Weights of a small mixture-of-experts language model, trained from scratch on English Wikipedia.
Training: a variant of Muon for the experts, 823M tokens, 3139 steps.
Below are experts of layer 5 (counted from 0) of a mixture-of-experts language model. Rows are named router (the router's row for the expert), gate (a neuron's input weights, with its number), up (a neuron's input weights, with its number), down (a neuron's output weights, with its number) and show model dimensions 0-255. Each number is 128 + 32 x the weight over its row's rms, rounded and kept within 0 to 255. Numbers have three digits each.
Before each expert's rows: a language model's description of what the expert responds to. This comes from a sample of Wikipedia text that the model never trained on.

# expert 56
It responds to: Plural and head nouns. Head nouns and their plural endings closing a noun phrase before of or a comma, such as population, species, communities, fortifications.
router:137069123143119196165148119086120096083085162153173145078136098126139147141135112108151051160106111124116069176150097148140112130168137102194115162119146089184132144091106140143121138122152088143095115118156059099067128101107130124116072108135141129159123164089180112123145144115135113183110135129097105106133147167128090100116100148073103085202157226183109147161106154131096122138072080135128154163091169187098122117172082183112154088112133110128120100160107041173180116134171110136120134157129079151070164126138163113100095178135136155119047154160175170175122150118152135135073125164096099130142150115119122116145108148128117176162117104112179112066138097138153162080148134152091182134079143050111140096104176146135124178124135149093105130104139090130210133053165109
gate3:117127131151110120144126132124099097086125123114195141113200111160107190128092117114164167156163166082118130077153075112140118140091143069143168179123091147073121144114092109148077095079143178196153139089156153126090101185097225163103128092167138099088138167137125053069169087149167081104152111159192145166119045112150145101118090099098148099105134116112118140145115197142116152089124112131137118159099125130127149070150163140115144120094138108180127056198117142152164115092080143119186164152124149100112134155129146139166101149147104167141131040182113131171154144100153116123135139127190112101109130122107104185077139099084138132145105105129133123129150064106167147099149148155093112143153109071112074075089098172103174148190116154087173126141114127158168135170073142
up3:120032181160171073114107118111168134110133126108100135124128169167115186120162122143143138163084172092135140083145091168148168189139129094113120181119082130060105178122099124091085136129140184139107101116093147182116106200127166125172091064160152129103152168146093048132090120125171135116218170145187136157102051105102139150111078116096132154127141119086086077104147108183133101123106108110136074139104102161099135134113141071108113146146113131172139086155143099152143142109101120139213173114146169140134132106185115170128118159083146123174132112097146139157180164110143141084154157100139127092141111147092117176119145090146107089142130092101110130141086124033161136135114169183106145146156096104089081093139117158138169141149170163060138084140115119114218102121104135
down3:122098117115111126084129109134148196146149127125102150147144160140150104136170159150122087170126128084078132178127124073146154129096086110151071089154161128134135124141115151102163152084100178121117153149110142187085148114127118005109088143094194091131082077105112140120172114090153137125094153148132083103075115121138083139160097156173168126124098110122138140108143084136122167063209154164140114163171160160100141096147129170160082168164029136155057122101178122106104124116073140132024104107117139060078125116060135138087136113122086105147118164090112152159121147183187094127129169133161178138121144115099121166126123105132137093141143152117172134122199078138156165105124142097120131120169117129119129115149221107184166188112117153146164112155092147147135156154086155
gate4:112148104140088127151154122136095114087161159130189150106127149123068139166122164216140078106077119124132198131168111138108132090096120133120143173139134136119098105126171068095209178137136153102108151143145114171096150135171142092123111069130125184071190227123116174153191122122073176149121080140187105133078145060078093081106114098091177137127159220127132139072134165115119130115157137097095084124093170140134190083146109085144135182117149126151125146114139109084129133070142087149129104118149135128110165138155112163085150116170135135113110105085104109079080071135169156141106099153172133130120164158098105125137142093098173084190223165160142127106103077143104092120134112117132112107111080133123142126133157087085089079165137148152122073099134134146158087116142087
up4:125093130042077126135203189209111129092101154100146086127082157119104144133180115143158119106143192115116115117149151157159150089210131094125192109130144149140142102150109090177143167127148117094164122210090100145072176169096188151111095095115157121168103124132134119159118175106140109131138164126088128090152129162090122167110149005119098146183108143075086096179134068121146087095059144126126103112067161120124112147075155103171172140131151143127145122156099077091130084087152136105110128169102074137102126105158134145123170136147132161115098111133133147180103115135136161110154157113121089107097167072118121146066166100123129161105111121166203136167171122142143096139111109174137155097126127108109110123135124103137083130069168162187176154088166173090126094113176103
down4:086147111126129117234144174149123140125128126157124130154144096164137126111131103115095150150155076112173110139124104131097101092162107102189176109129146116155098092079146131167147069156090114082146125170074128122140147132192063141149129147125126104143101105137125209111099166118048182158120148108098091086080140070158085142154025122129103065130167139152083151166107117102143097106156151111151118134143127151173142080148144168158196135054102139070184103113145113114144154087098140173142155098166096162142132102146109154174072080115104145191114139140131094086168105128100116117080130126091135164169179090168149073140111127102145148132132101167094185120188155068153153135118156134146130119115150147124148121123091204164143104071127057143130078175143084145119108130133194
gate5:127132108089147166189125120102105184107138106138177074117150141133176105081162108083107146141156131147169113132198177106073150045122146091138102172106108139156118160141147146131135107184111136068092179139159104091168116182159161140125057121100136171097110112134173120061113163082184102160166130152134127121122157076110124105101069185148128113136149088139170169129143160062118099145127159134092093109077140106155099135047176123143212170146124117078137151158097100157086110070138193112090196089091133170121117189131194141039153102127125168105078130128143103149152137132121150125134104169150083142177136108089138131102147081114142091108125072093121138101100131126121110187156119185127165131105151160123144172165153108130133162113135130139125182067120143144111057127160143
up5:136068181162112111107165124159155082108118117130193135099150163133124112147105137169157085076153173100105123125136076170159130144140112154084137139098126090142164052138168080141136179090130122069154098102152132178083108108182129125115138209152122064164168105151118124163078116151111104133120131163145134148119105138108138117175150028076162096094111131124127169136127131129129110101133124126148164097133140101090114106167096172091052060158140127145132086058127159059140168133114169175132125149133114186160151143170069154114092197104138175147161153156121156106108155133166122124114128105115201055086131145158112120111097165163159159135113140146144131179124108112106123015073157083127084141151096109135145122099147146131133028104096099160127093184109145082132160127146133
down5:127111162168143107139140117109137094148161127167096123172169127120034064083170114142129074115115135138153150187115069134192113184137098100125126075172106166113158079169098125127150147128088125174113137186114076137100127131134170138080168137128126117192108106106083078146076084065035148107110093133114103126151083140103101152100119068095180139083137127118178132151140076130102165099125114092100134124142124088081151154129131125128106159118167145177108100110127159202181150110214183118177054130161139133194114093097092099120131154170119152142169143139168151183126064165116090131085110088176137102094157141156114142156116124160106139127115145146151158122213120129125185108093161180131116124122155148129116123141108148135075069134151127101069082139134149128102157084176090
gate6:113140127121137155165138038146125132131061153149105119144103137165101135108134110107076167058138151142146096147100156158149190167138123118135148081166080165148123146125209176164197114106097198155123078155154110087134106094118139223078134152155091162146103136078103109124132140154170143141177120138122144170136137089161151158129142076119120157089079156143098148132176118137099129144073116105189071163149104161121174159087096131135107102101098063126050078167136155110072135090184109112108120106133154162115158124154119102106109067096139178165096163144104216052109152161166163141077126141151108124078094122097132129030135155170079116129122161177106097156104123167158126160123146140112139143147106145119141110109128098117135127098145120158093124138165063132198096121151102
up6:153132098089132137137185095151088098117084148152114144148126130127107160108145154111136167140131150142163128199115082158128137127164147127148111119050112178140112163164180212095171129130093167168090026110134151108076123100172133200085114148156085085133146147163125130132091148146121151119081132119139170145151138140223130129128123120106110187136103174116123156134149131096056143141135094123203146109125106137146130114133140090148128136114112058057111162117120157108082062129158118117111114114149111116092206098210144122109176124089108152157098121113143136082130150149155115133051147107191093110089104096098121132092123156146089141118113136128087056148114097140097110124171161134088169132113152101133104131170090123053132179091186155123083114169067115097203059090111134
down6:108116111148130130117109090174123147150134169116073126152127092111133104122167105072067095126139087135154061107135196115152130138086074133140159080124094079141111154135126134146124143090095147158123104141164181098172196105051165150163184101088117118128165093125160132125096175138129104144176109156175075134099099102140222138132157092121098077100172048146160093173171126129118152169115179101072141132185118129157198126104159105175113152140147162163165135127149126126129120179139104146113088073134084079123167117121139128203145120082102124151173104168108141135156158112108116167118168151143152087058169091093139159115099113138109085081070154203116096108103143176143080113130150076168135108191128108117132140113085090162095103168122158124110172127116158098099116197087169
gate7:127151078142115180165152135101118181160136097112141088067102138145104133162078055124088109157139179099120108149108095154154139114171160146140132149124119170063118087091194112145136188100141172143086127147115151136144103125105064143160066104094156099169198166128125164107082154079159112134169123177145118111112123077110059146117107135132083074184150099174094129137150068171164150106108162145159155104151162129117101143085097147122139122162104095114136110125055175123154144110109136152153164194133118150165130071128083088114109166102168083170147172116102134155118149098127098176091154061135121122193133103179174119091118133113153173141135086164118113134124039210113077071109124112142117128138137085143120145177147102127064221182103128117122118148145164158098117138126092
up7:147133100145148089116154165108135120088141111182117157103115150107103137110110143135167088164139144083090116126144066087077160163121161151114124102128135199097161120067136185139113121082142133083172071123051145138062164078102135160128155194124136130134144122102136110135149118060133106140137100112111139149077133079159137106185090117160115093160125181133157099154143128197163185145183152129144150197104137128087135189124165087147091104142049125123136129104101180093186148158096153056162155177146156144158139158074097126173136099135177115073156130033107177171123182140154098189162129149167121085074163143156141166044180108124077132072101098088092135123154116137135140128151094159135143130149142131143136129121122101121064133155086105150138162105151121172090100098132151
down7:176166114167057120101174118105095127162161147143095136101200116137183111107131128147108082088158168077111140151132135139132114101083112174112149074119104092091114141112086164072121153136103129168134128122210120119108143182145141078236094122117080117084143135135101113088116190081095153130144080171108172123089107144162102164095135129107144202086137149132123103149089156100114138190144059074145153119109138154161145103124153133129151152155090199093128112154083151076116155114108109130065134134163112176119147180125132205165132110130120106129145123139138125172143117149131162121106080064154132105168136132082139128144148160092187164099131150089084151127084122183115134155200121152174083111107093079154077127092137128156119061166061144212110117074148096138129125138124099

# expert 53
It responds to: Noun suffixes, field names. Noun endings and plural suffixes naming fields, groups or activities, like -ology, -ography, -ics, -ers, and words such as football, music.
router:142042136156156154144155138056112102074091166138195157086152127110130140187127130114148082157144150143108094211156036168133121135187169029178108162132165094134148158103128113143104170112129125161117102111124069114105161121125104097113058083172155136097157203126188113164158090155142070148133142146113094077123158170108110142106128146081094091206139191158095150162144150147132118153062093140157126154088141187117126162184113171102126130144128133147141116139116113136174145132166095151114148109087080141134140085122190085101074135125133145077125137130154122184144182097137110152061120132099110121091159135137144129177106132120129202159114107106181148094119104169133128089118129140115171126090123061077108118112165125121117189124134124116124152112129101116161123055093119
gate3:094131126108169120192134170135140136184083113116176118095088123155134106120094088118121126131118108147141146137093064115116106216146101072124145085159147156162118149178192138116087174131153138158130125125154144093135140113106064050129113131133133072136160118123139158099186119079081127140099177107165067100079111146166151086077167140105137114157103137181140113172085074156123183129139150131137056158143168082161130070095084145147080102105106112139107077140129107115108069178080148161084123144118140090155174179136184135127136189063094065071104132150141112104091095105187087125130131125092144134156056078148105138135116160083158130154172161124092174098160097125111112111185167157162163121163178181150136092123087120103150175170128166147103087144138172152155111143129092
up3:100188133090114153109126073145099159152095138168058133126169129165141114093181100138170107048141155143164104144123178111170170092115090084156132127089135066082113136096115116099084138155134125153070138173096106139108179080100139160085145147122140120181081130113143131148087109078128100132108145152108146104165170117162101106091140144140090144163085119146136194141091137120141170137134085126108115135170109158131085152090160124152169200099168178165138176125116108051091152091123085113091092167095142078119072143096087146101097194143075121149130146143109105106093091173076123192147176146165162145164182095137161131114180144139162114078100160139118100092114102125113107126153176111161147140124178093126182154167154157151155179055112083192058148116121087107132104098073102
down3:143088136134177099094132140139153125166135060140135143106111105131186146136113148112128138131098108120124090087134182140148086123110134135097119169092080065138145179136120110169126128131116151129092163134104157130087032080152099240163126151109133187111098127110086091146079106149156163159134118165106130156106124149071155137136106139151186090122150129153106160155153173100104121063146070148199070133116106171127111161151133124116137103052109112079116118139146061139144126121124160099163173128155145153132154089117154154207108150099128138188169167136134126143108148147099146159174093127137108182101119088169154176076095135147106150115110076139105139114091157144151148119102131087136217065145158178099083103125135047113096156123105111088214148105132095193058095087158126
gate4:138031117164088125088148120124110074143127119048125084099167095088102063108176127121144158142136099116035149164114114153120146148145086059159181162110152163102089093082108173126158101218086110126160137134160102153155136140149075089177136105119170119116129121083093107107123123101180140100129180113167104150091162177115088168174090169099163075148096153118081071146131055098083115121113094104121140106096147171170150135143134197133197111151079137159134109143202141126115115150166081160150177109070125123174147079108126143144128109140095116110140147091114173149147091116150132192119136144121136176147134131157117117128098144150173162187132139125122163085071090146190135104151165186150149117128131104119095101115178141187094090143162122096119113130113165088148138088131088
up4:109129125144094108072131099120153150113092171146142111060115111107117067109144165100148155112123161143105102121104118153105162079107120116095112122171130109137077115129058222111144103170081098158151136191159105158176148130157083129159122101097133196072127056150105184174149123128122153162105136133135121136106151166108096183161115170108130094152134112145122081132148069153100141080097113154129121064117188126171118113117120093156149123107137133155148121164157071102134135106184086151171117111125134122153143141096159108160171136209057155108113080101141159101077116148142225143089153165090095195118119154138082141081105109161157104131107165189130133155056155116170168143135124170128162092148140113179105147136183117167120102137163117165143151019104170121144076092087112
down4:119089081134189149132120169185117103106122163133150147154118114149133094146072167116140120079127196143099047129125144130115092133082058124107115129123116188173141064144182136127161143173112155126113074131114130099097089097168139134155105074154088153142142063114115075127120127062131137189125142123104102096093093135133117163180105182159210095126133101098103082145122100150119107143170146060101152157163090170163122049130170059212126137101091120118082134125112152113128127147155172120102122142123183128148134177161129118122145094147164194129081116107136153169174128102115157115151113124116141154181105120113085079152104103162059137128194167108104197107141132120123137112078162114059050123124204191137104136077137146159170149138107128136092111164109158117137163142137139
gate5:115092144113170115092107108102138072095173113093089103081103121128139112141124157123131144063116107109111127163161111091202084142127156119199132122033111157196071146101106054155127145142157088162129087150146134103131134068154115081093140149098144130110129099166146130201192137171177157132166110118137107101083115108096103171129169104115057143150134062181125129165156086132120114164138145181137154171109131109152110089142193128123160087142109110134129180157115093120060131059097099123153136170125115134130153101063134166080141116124154165112152158161132112194121122158164162115108094104110135171111150146091129108187132181188144165128131166206152128138147138127160093078111166073139144105145078159125151065128090151073176094132119117156094150083147129107118096206156094
up5:108147121058120137088175083108087102112180151128083132137103165130104096175131200163140096154153090138128117121163120087152140119159168096105126118063118129177140132064125117164142121110072127089092104085103127136125130099108135118144132159074140105046174147164202154150121052121151121091188102176136140101098110144076143173192162145128116095182167154172120095145122102111143085146113108129096205155054116115116140144115151165024153101172126137160131165143098168117172174125148115127168142172129063159150170085095172145094118135135109141166138142105116087179089166134170173131117075134125084104117117152113088132176121104151088071097161175164101138148161132123156075119143122094113105166092096170162144116148151137111123130080180144154050102111153155070152132135114090
down5:114140129084148118159166104127127139171094142097105163156156144091147101209124167098116127089110143113162127150111091152129181130113097140126081148124123164062122179112113137152109118148146137127186124130122119149160114093109073132115102136119141138081100111104145064116113180134149165124129125113180201044103093095082060070124150129119070085103124167156147142072119122126100129143050155115147166187138151149194235110122125165127113119115086143191126105086172180076150096108127110144107126169146164133143140084101151113110181137131134163138129118088135069129172085100131098145095082118080195114120181062151116162162171129096170130147162137094084163089060131120178124164133149139150135074103151070140117081132122177169182156179154159137100142078110112172125111121107190
gate6:106111139133084025144170118146100103104141097094141134128122119140140134085118109069149189115111171148128110158110116140107145115103094173131147131086154131174159147139179134116150096117098109073077129125052123164168032135131089110104087141088154075191127187100109168125126161146097144116160146166117145090139111156143062188185112032063144114156136127147117068147119122175176129176125153114173062131111087146115079109100124039162125162101079152097169075150075157090096137100155131164114121161098152101145130107162139146111116130146074140142175155122159175160074140159129142122114108120128168117124184123153143158173146148139182114120161116041131151145165184147165115145095095126079137159124144105139096122122103163140143177107174165093117121165118082118204123134122128
up6:093105186110137106122132120132170085105106086117139119110118115098154124091114188126122121144140162156081119104157138172087130107061146172105151118060129128130105113147173139114112071148159094100130083124062138106212073100121140149127118127100222151185126116121131151124119196122070160117152121118164210082131151061071135150123119111122163069131148134152129112068102077122175155148181146134113136130146106175123118177052128111132131136119182125100189184125050055155111137138134139100090123121138150119148134120137094127071121151155124157140193148167166166125144155136126189058097121097098125114146127171146113154138136112117155160161091137153173164162133072131078168120073081100091115163140164134125104171159063153127138184098154069071121206133113132105117091127120120
down6:147122145096056089154109091176128085166094117174097157096124150163153136100125130143158110132126098114189128121176179141175114153209160174126181119177072146129157112141113132128118127174168166165140114183151108149107107077129094158152146103097102129089124147195114072121149142158168114073082104145129101150143098106117116077118115153124093113149078139069054115139139141125065123167138186031110172088087139110097140130070127183105074110122160129163130154208141116181101079095131089114135101125204133135090178053109158103112130103102135133090143116148106162197101168088079136130132129148117155115154159162146135071125118170120084118055112156102084126169156142134110131144087113151123181131167117104191148153141129089113112136090172093109081139119111131146145098171130186
gate7:121116090112092145141117119112109140098209108088154112133186178120123146135191115131181105139138172149127095147117123125122146099173141106160153169065123128136191162160101169050072098144107113152116162126142158142109176098123131121146119163187132077111147123160195100113123125154126092113128095129156137123098101164109174101043139169117130149123126093042174167112184188164192124145157170115100056119077132151091130121158119089164144145173092122135158159129128183124102079094062060146096111102117165114146124130101106030103099112138109165090130147154097050106085097080157126129112145125119184137106148144072190144165087144065188136141084104153153141135104117177138110146078146118136086160151142106142114134133090107139120140092114077178189076130126100098136135143103102
up7:151133118110138164106129125104184079073079136189182117152061138183157151114184139088089078098119135119129103093120113138156141121108069108114130206090140142165126107155161122113145111067148123163142114150138131067124175122141162131199171117112152098119119133111145172115056157125135118144146069188151135072112138119104137111096132122107104143067173110089061135129145123169075181145154119150124132097117166194100189073166099147172084124115146141149185137139131134152123134092147080132131095083118110102141182111103143141159133158129150115135130143128187096139107153118107110165175132138103188164108075115114108122100094157054211118089129102154173115146133142137118061074040149150179039145113105121192113109150126115106109119090139102155161092119169079096150097183114168
down7:097155140148114139135072093138145099107113153152159169120098137175174121134141077119102128164072113150117112167152088105173142137080106152133147157124170110150142235095066078147112140120120162091164133142154163095118137161152132126120134138154116175040148145115180125137126173107149079182164042141165093080130098129106142123124160146093185094110108131081082072096137121196053140109118098128117154160141145119105090111149084133118075134092107156106220101099111114132168099132159140150124142157153123090144110115171106138090154075175072078166139119156107130109137096117167127103103136128126093138093135092051114178143109135099127106139176121119196154149109120162078157162160139156174142144148085096126088112106114175234177138052086084153175142159154150104139128119133171

# expert 26
It responds to: Institutional title adjectives. Adjectives and nouns inside names of offices, parties and bodies, such as National, Democratic, Defence Secretary, Chief Economic Adviser.
router:169056170149127154179131126080083130076144151102113126113159130087131139147138113134147130172102109171091144174117051130065115166183202107157121153163136093099108166096140135115118183126118110167108102143116123104142184129123110116049165115212123166105152199117153101127173089165128119155151149175102087074110129133146166131097207159115102100147114141145104189127110175147148154185116101115139126109073099153116076162135122173115112096145171154163118150129130149171116139161123054172102165102076146107142150091102136089123080100160167162082135145130142113175106164091091118173126115124109102093078170201126124102165127141117129204162125072088157089104155136108117146125112146115103160145076127109070116127128150133078143169157065135057118204123162140110131079094095097
gate0:129131135101190160104129147144103152168156144066147169129154095124108088108140098092109174142158155133162090109146108142154146129136197149121144181132151066120134205107123149140166119134116111119092172073126171157144181116119109144056101127112136166095124160116146109112104132117167126093166133085144105111150099108124115074083156117141123112140101120115180102058091177097137116081123101138138108138067163145172188134146180106152181158156144108128104172120166113043116169193132097132138096083133113119090101152118128100147141132109108110057178084172128142137127111106106116106161097100157127097152171199080122161169168172048088153135121113070095144142165110083112142124094069131116211159143065162112133121113133084150128145168103084151052107171130164018130107164101143
up0:136097181101182093073175153090103140204167146144082189140178120142107104110073200090144124094137170144114093187113069169129073113140158132080148120167092129169094138076113137107152108160128124120000192107126141120114140117159095095122166135078087153153123153104146148105124161132138142120182158165152114079131077125125118080101157119117103111139151100128143129080136108119097157096122103130079149140142118095102205099136120176116154136097114164085146173086132122084111175109153075124183086120154126155094083176136147183149157117119144087085160118123142108134146131149127137117155160170116126120149160114116130146132129139134087113111074139162117127208072114087102180204130153093109218115130128117145138127206184137155114107147090078122156132171112176137139129170074099
down0:138042147138154172105097081125081130084161173148137189137099134135145147114088107155141122129178119155109185111064102120152182125152164141163117163127103121103152118092155171175159096148141110139185131167106116151121153062168122079119134159188058110134162135151113140180108189138135154108118112120084156109121164063138153081084071142117107142064084085143113101153116185116138142156106119114154130100085143124143146134162156172070146110136167102122078146157158140155138172166120127142089100123142150159108080085096103101133020088148100104123175135083098132157133093093095164174117097048160107182114175140128118115096098137080146135169139153083102065107133097164129156117137104151067123128142141107063118136111105140175200138124116119104152158089206186111098180110165127
gate1:062099167117132133123121109079060148145153167108113099133189086098103182135128147157108103169058088145083119120113162067072110112177145157116175083175108102178156142168143125147173089113099156170129103093098114120115147144103127166191146147166102112100091107113113194111110116134196117173158108108155145147059100184139106124124118158118124167074115097125150116124172163134071117132137100161138138097139115119131170100175147123170124164174115078049141126190118105124144068133122136109163168156116188124105157154120083183125123161119137104139143112152135117153139074124139131124126096090196138143075182116151027144133167124135170207177117107170149125120105120182140125147090113080103163146184148120135077076110101187113140060107144177132129129163096094104100092159093092
up1:138104131145113127147156140116127113103211102129137152090064144143081093113111124207188059141228125095139120111138106132124133107126052108096106132166175117080132120132172083083087142147140203157141094094160088138116093089105141143119105140090179167140136186123125137157173132062065117119110087150115120106130145118129141056087169089174162122131204210141165122121118112145130183127157118090116147135173129089110154098124120129180162149131061179135108126056145129088128136162153179181122088115132109113170132123152155104080119147085134138147169165136155120103186111177140101103152130111153057133109137109121154141179082135116127123131175098147130156131079161067121159130090132102141049108069062150061130174137148111139158124168169139116115136099109144115168174113119121
down1:122162060096162127169163070110173125082093156114155092117147142127136137111137171160111088109098108104087169102142133094153140108076152130107120110106119101116168132122134139138123090136072112122040153178127157157137091146176108162108178083130095148140134123187166118131131054190103177095129123195173116097097085148117132126145141171106197200111145170080143163117120154107147158166118143180140151110131108133108132169046075113111126078114106142100111084132122126112066126149166063137127159186213115171148140101071163098121086130105119120145141145120149162135153154145172115184125133102174109090072168173122099077096134075091102154189168098166075041125111141091197096108124151133094128121128144142120159089127118101068131107109119126159098149170129143116132179187160119
gate2:128077115081130155163078093095110104111055092140138115086162157149096116138100135109145126092154119133122128155097068112104130156108190126144106091120100140121165142110099161147180176166124095130174086139089160164145155133142094130075174107193183097164169134124143100197105116149158110121115187133104102132122141145131107155139140119159075079101159110087162136093143115135161109191074164100057152190158070137090096131145122164112153158190157194141108082128118126127095177157168128128186104101086137183131138099153135110073105084110104157080187127077135078143095104123093123169139169108129164169082171143146160180151144122124165179121149143124160108086079066126115127223090103134094139096109161142084081115059138149124091157100170157112140108138073115112192159087121127
up2:130092143090132108120097128075153173113131127128090149092169131125123124139131127120160109082153110135133089182125113071133114114161179073153108084052172137165146084099113114116162173152153102149156140138095131125149103176080119085167154082157170110178159153117143107139104079165164110131131186173156105109133101132178133160168122143121145130137132136125170101134181174174150092142096105048113147152161088131136171128144129117095126164143126194137091077098140155104124189196139094130158149165118135143152130121116120120154138144096148119089172159068138061171029105151075131160122119090128170175147209162107166124161137100068081181156137178048132133053083105116092077124143130098122113109099167178125108106041118090089101175126176158148093121153080158131140151094143116
down2:090143126056101179111109099205134141131126130077056140114115157082135141096094093126107107209105124111127124074127156100156097073121113101193189121097126146130093088195125119175147078116112138160146059149117131096143089133138132151137081119128166152164145118103175164173111122106133081138157127098125128132121148087154117154209110147118165174140145184170068122161163102096123154126131112158134171149120122171159212149117109105154123153109145116140114137080172132067151113131136168110105099053167147081082104157140087169108130098156131075117207127126133151080239147113167150102121072131140166111148151152189148095124148139165158136148142109126095116139132076158103118118138105168109139072118111160143094103174081116130118113098068095109132131112126174134139034095097172
gate3:119110163143177111178139075114152177119164160147117087132142137170170061158128146034187096149169070135135106094201096139055155125087173152081155112065086136094126120117147088162154118165119155150162137152134149161215108162093192112153163149086077123130097134110132129133145103126119122139101108075124134153097124074123128166151159137129127091140163116118076136150088124100149109145089153082099153102113153136103147149112130080151133102119106150053112168100078123177138130152121110153157124106121182144106157147120166082127094142161086189092139086157110189166115069121136118143102094146107119165114096141160119115175137076054078152112100113127115162146157197141168139158135122050132112119168090115124171172189070147129048132166120136161123134161048123122101143096096135
up3:118148118095156142128105145091056157160123170129068108155162107119105138156109186134115113128140143150171140085181127159169182161122157132140121135122121105125070124090079154139109150116110089167149094132207147175165171091183156103018099122123120134116139160120117124152141146214080101115065159099116114155154095112115188137156107183146159085083142141145208110143167166113176097112096119092074118101120159074177051134154136120083141097136122097075161127064086126209127136158122160084120119127127086085137116172123081110151065094198099155117162122138189163187122114155081114103132130104157068170122178116125105106131121141156155086119167135117133105097151120091079143075115091146127096081105116175186174164142123128097135191129125114149136114119117149133101135114136097
down3:139042101108117113168145107114161147112106118188103143132144161148097208109163115143167142095093134117115177129143115137134082069086139079128079173092152139102101132128081103114101143158168102161198078157137154128099100106102125100178095122114176088174139136128133110102128121113197119119143141161095114147125128114146178086105072125092123123135141181108169094142108159171116094113148096140168092144194154116103116136124145119205131105105140168114125148089151190106135123208127142107160133106162090115091128114117065143139091183102120157183111161133129134134068162155126099147178081133139112130188045076129106214068156104143103200148074103123109147130144088141157068039159172104130149149156161150142117107097126088147143155115117117166072099207143158126111114103163087
gate4:095130126107139182106116130106137140119194066079111125191065096138169153132119089106082129130116090185129196162181097153138180214108126163124130161158143105141075159155184129116093174090122145097117139078097167135142157088101166111161150173156150099139137136120178095140099085128092106115153177116169151163098074106126120118152125162124121110166135186115158133084131111127151137142106112088144128127110093157123154088122113130169152099051064156101090135138185105127156095121095094144143125191132124155109172133142116196162116132126067179072101097106153071114117127107204127162112047148179179095117114146130122137116156145196136119127124199139159053066072125210158131123136146133085124094080153127136136149107152146133089092185128158121100104123143118158085161112163094
up4:139133131195137081102131116148083149095155116159138127088083134115198111121157154091129156097118096158084143100195096107167100098126115091079179111129139093145159106043157135116118139199150130139117125115125169148113098150161204138143076111175088126088127118111201094110169186109172124137129108166153082142097081093172114143145129194181187111195141134118135112121097079142141132134137163141135127073047029152166110110141080166163136110186143125134107140167156143150139092074129113210167159124125056134159132094094104088095039162109150180137150081122140106093146116135082159121120130130135107100106160090105121151140172155115147119086084119070111118142131130156174148122101086123125100128100174131154116126166083121117114134126120113096204079157104170157128181126100123
down4:150127091152070068078155145108113179050159129142085060074149136124109167152141159121123082121136143127103116175094139175135144121131145185129123052145122180115192080105124159173108104173090115120105169147139124163115097126070150117122154165106118150138096122069137154118122147110161092118108144164100204101167139049128157170066099153056137134148139147127138079090131083159166138192145064190167131139138109150112154145128087038107128138144131156176120113111170164135092145109172104132176143140124121125101101137211140113102100181120159145125111107163082167111120058125114147072146131149078096163119127139133112107106101159097164129144090161156139199053138144120113107177133112138139206129064129135116103137148129085153102156101095149166115086094113140130165173170107158